config.yaml
n_layer: 12
d_model: 128
n_experts: 8
experts_per_token: 2
d_expert: 96
d_shared_expert: 128
activation: "swiglu"
moe_layers: [0, 1, 2, 3, 4, 5, 6, 7, 8, 9, 10, 11]
router_score: "sigmoid"
normalize_top_k: true
routed_scale: 1.5
balance_loss: 0.0115
balance_bias: false
router_bias: true
shared_expert_gate: true
init_std_router: 0.0213
lr_router: 0.000815
n_head: 4
n_kv_head: 4
head_dim: 32
vocab_size: 7588
norm: "rmsnorm"
norm_place: "pre"
norm_eps: 1e-05
positions: "rope"
rope_base: 10000.0
rope_fraction: 1.0
qk_norm: false
attn_scale: 0.177
tie_embeddings: false
parallel_block: false
extras: ["capped logits"]
init: "normal"
init_std_qkv: 0.0422
init_std_o: 0.0086
init_std_up: 0.0422
init_std_down: 0.00544
optimizer: "soap_variant"
lr: 0.00619
beta1: 0.95
beta2: 0.95
weight_decay: 0.057
lr_head: 0.0107
grad_clip: 2.0
warmup_steps: 200
schedule: "wsd"
decay_fraction: 0.731
decay_shape: "sqrt"
final_lr_fraction: 0.05
batch_tokens: [65536, 131072, 262144]
seq_len: 256
doc_mask: true
train_tokens: 727600000
steps: 5353
dataset: "wikipedia_en"
Below are experts of layer 8 (counted from 0) of a mixture-of-experts language model. Rows are named router (the router's row for the expert) and show model dimensions 0-127. Each number is 500 + 40 x the weight over its row's rms, rounded and kept within 0 to 999. Numbers have three digits each.
After each expert's rows: "mostly gets" lists some tokens that are sent to it at least half of the time. This comes from a sample of Wikipedia text that the model never trained on.

# expert 2
router:461507481473464475437491547443507499479461547506448500486499543487477544584502490434485565471505505404415547520491478526472396507437424458536550502434533518517541486476527510516519498492512511422590491471540444510498581530479424532487548559494439506559470477464506493464516500522530508415493469464582510536415428450491464494521524538502491495477516520568451512541520534467494495498463
mostly gets: " ", "–", " (", " −", "(", " rec"

# expert 0
router:494481499424497496445508519484468487556477519512460590514531525406537495504506594532530501529498540488446480511591520526474493452505472484467460462512499512474498505458505503460544485493503494546659497519522454467454528509489465488533514510467432491512611553457569516463535449522493559509480503501512503609464441458494469433533536527523457538496505496570471422524534565454482506513516
mostly gets: " T", " J", " K", " Sh", " Al", " S"

# expert 7
router:519452479515503490508501460452465450488488515503427461500582450481530524581513453553410506484539503576458503484524468443541454496469458499457376568481566451515444501489548541504481467553495532510489500506538460489553551510497485484529521444552487496542456574480488476494429507528462500558480517465489547529457473446494554482516503547513509587480546555490525516428467508532468476401426
mostly gets: " the", " a", " |\n", "==", "The", " The"

# expert 1
router:528443473557433439537457506458557485517448521497489493498498498484468469571508511519550601493473447550384517506549482492480442495425450502463489458511498534535481550551562501434433485584498468533475438569533502528457520495522458473487531485505509544558606490505487505530465439534509496547486484416457519448504506504473559497446496476560486466460559532534505437459498567503501511475468
mostly gets: "9", "8", "3", "1", "2", "7"

# expert 4
router:483486440492532488433486551476465439558561458575499520469445494458501550528451374490483507542566546540516482485500494552519523493453500442362502461454479548486460530443504516482503450493504577570507547544538495474472510497592467478473479537476535491543492505475453472439505401544491496509458500501488514442500497490487512439511548496560467497462509501486458492491521531610499469473480
mostly gets: " University", "ings", " film", "ation", " series", "ations"

# expert 5
router:483472489556490446458419487449471469490582528494496543492561568430513506534572477544474572532525501486457473544548482464442511449467472444565470436491513522551483565454546521525502494492510513464499560520527539467487525517547498374466556544463545455469551466477466509475523582523506430526476447469526490533528494507463496509562610498507450507456505470529496513491468544490548434467531
mostly gets: " as", " with", " and", "),", ".\n\n", " was"

# expert 6
router:527542423458549519507503556486535547496527523522507526530561535494520401486523511506505508525549516559458411430492481482490515510451458495512515541476512462514511538480521556418563469555580535491572609485492455481522458464484489502483463498475512512516580381496463479499453516515462493488496463489468418489469533505459475494534498494509435496473527533488497497414494525350498486486481
mostly gets: " In", " re", " not", " be", " f", " can"

# expert 3
router:486486535555542459471454479434499438563457454524466534432475521493566484537601513516510546471448438549507449498514465505503553450434487513394473509513514503508511550483478427493531464509554524503578435492481474452494489622533502486476521520535501463404475484496530531463451399506486525534481459475496459539483516499481449427521528434520519530497584516510500475459532530513490455473511
mostly gets: "%", "}", "°N", " %", "″N", " MPC"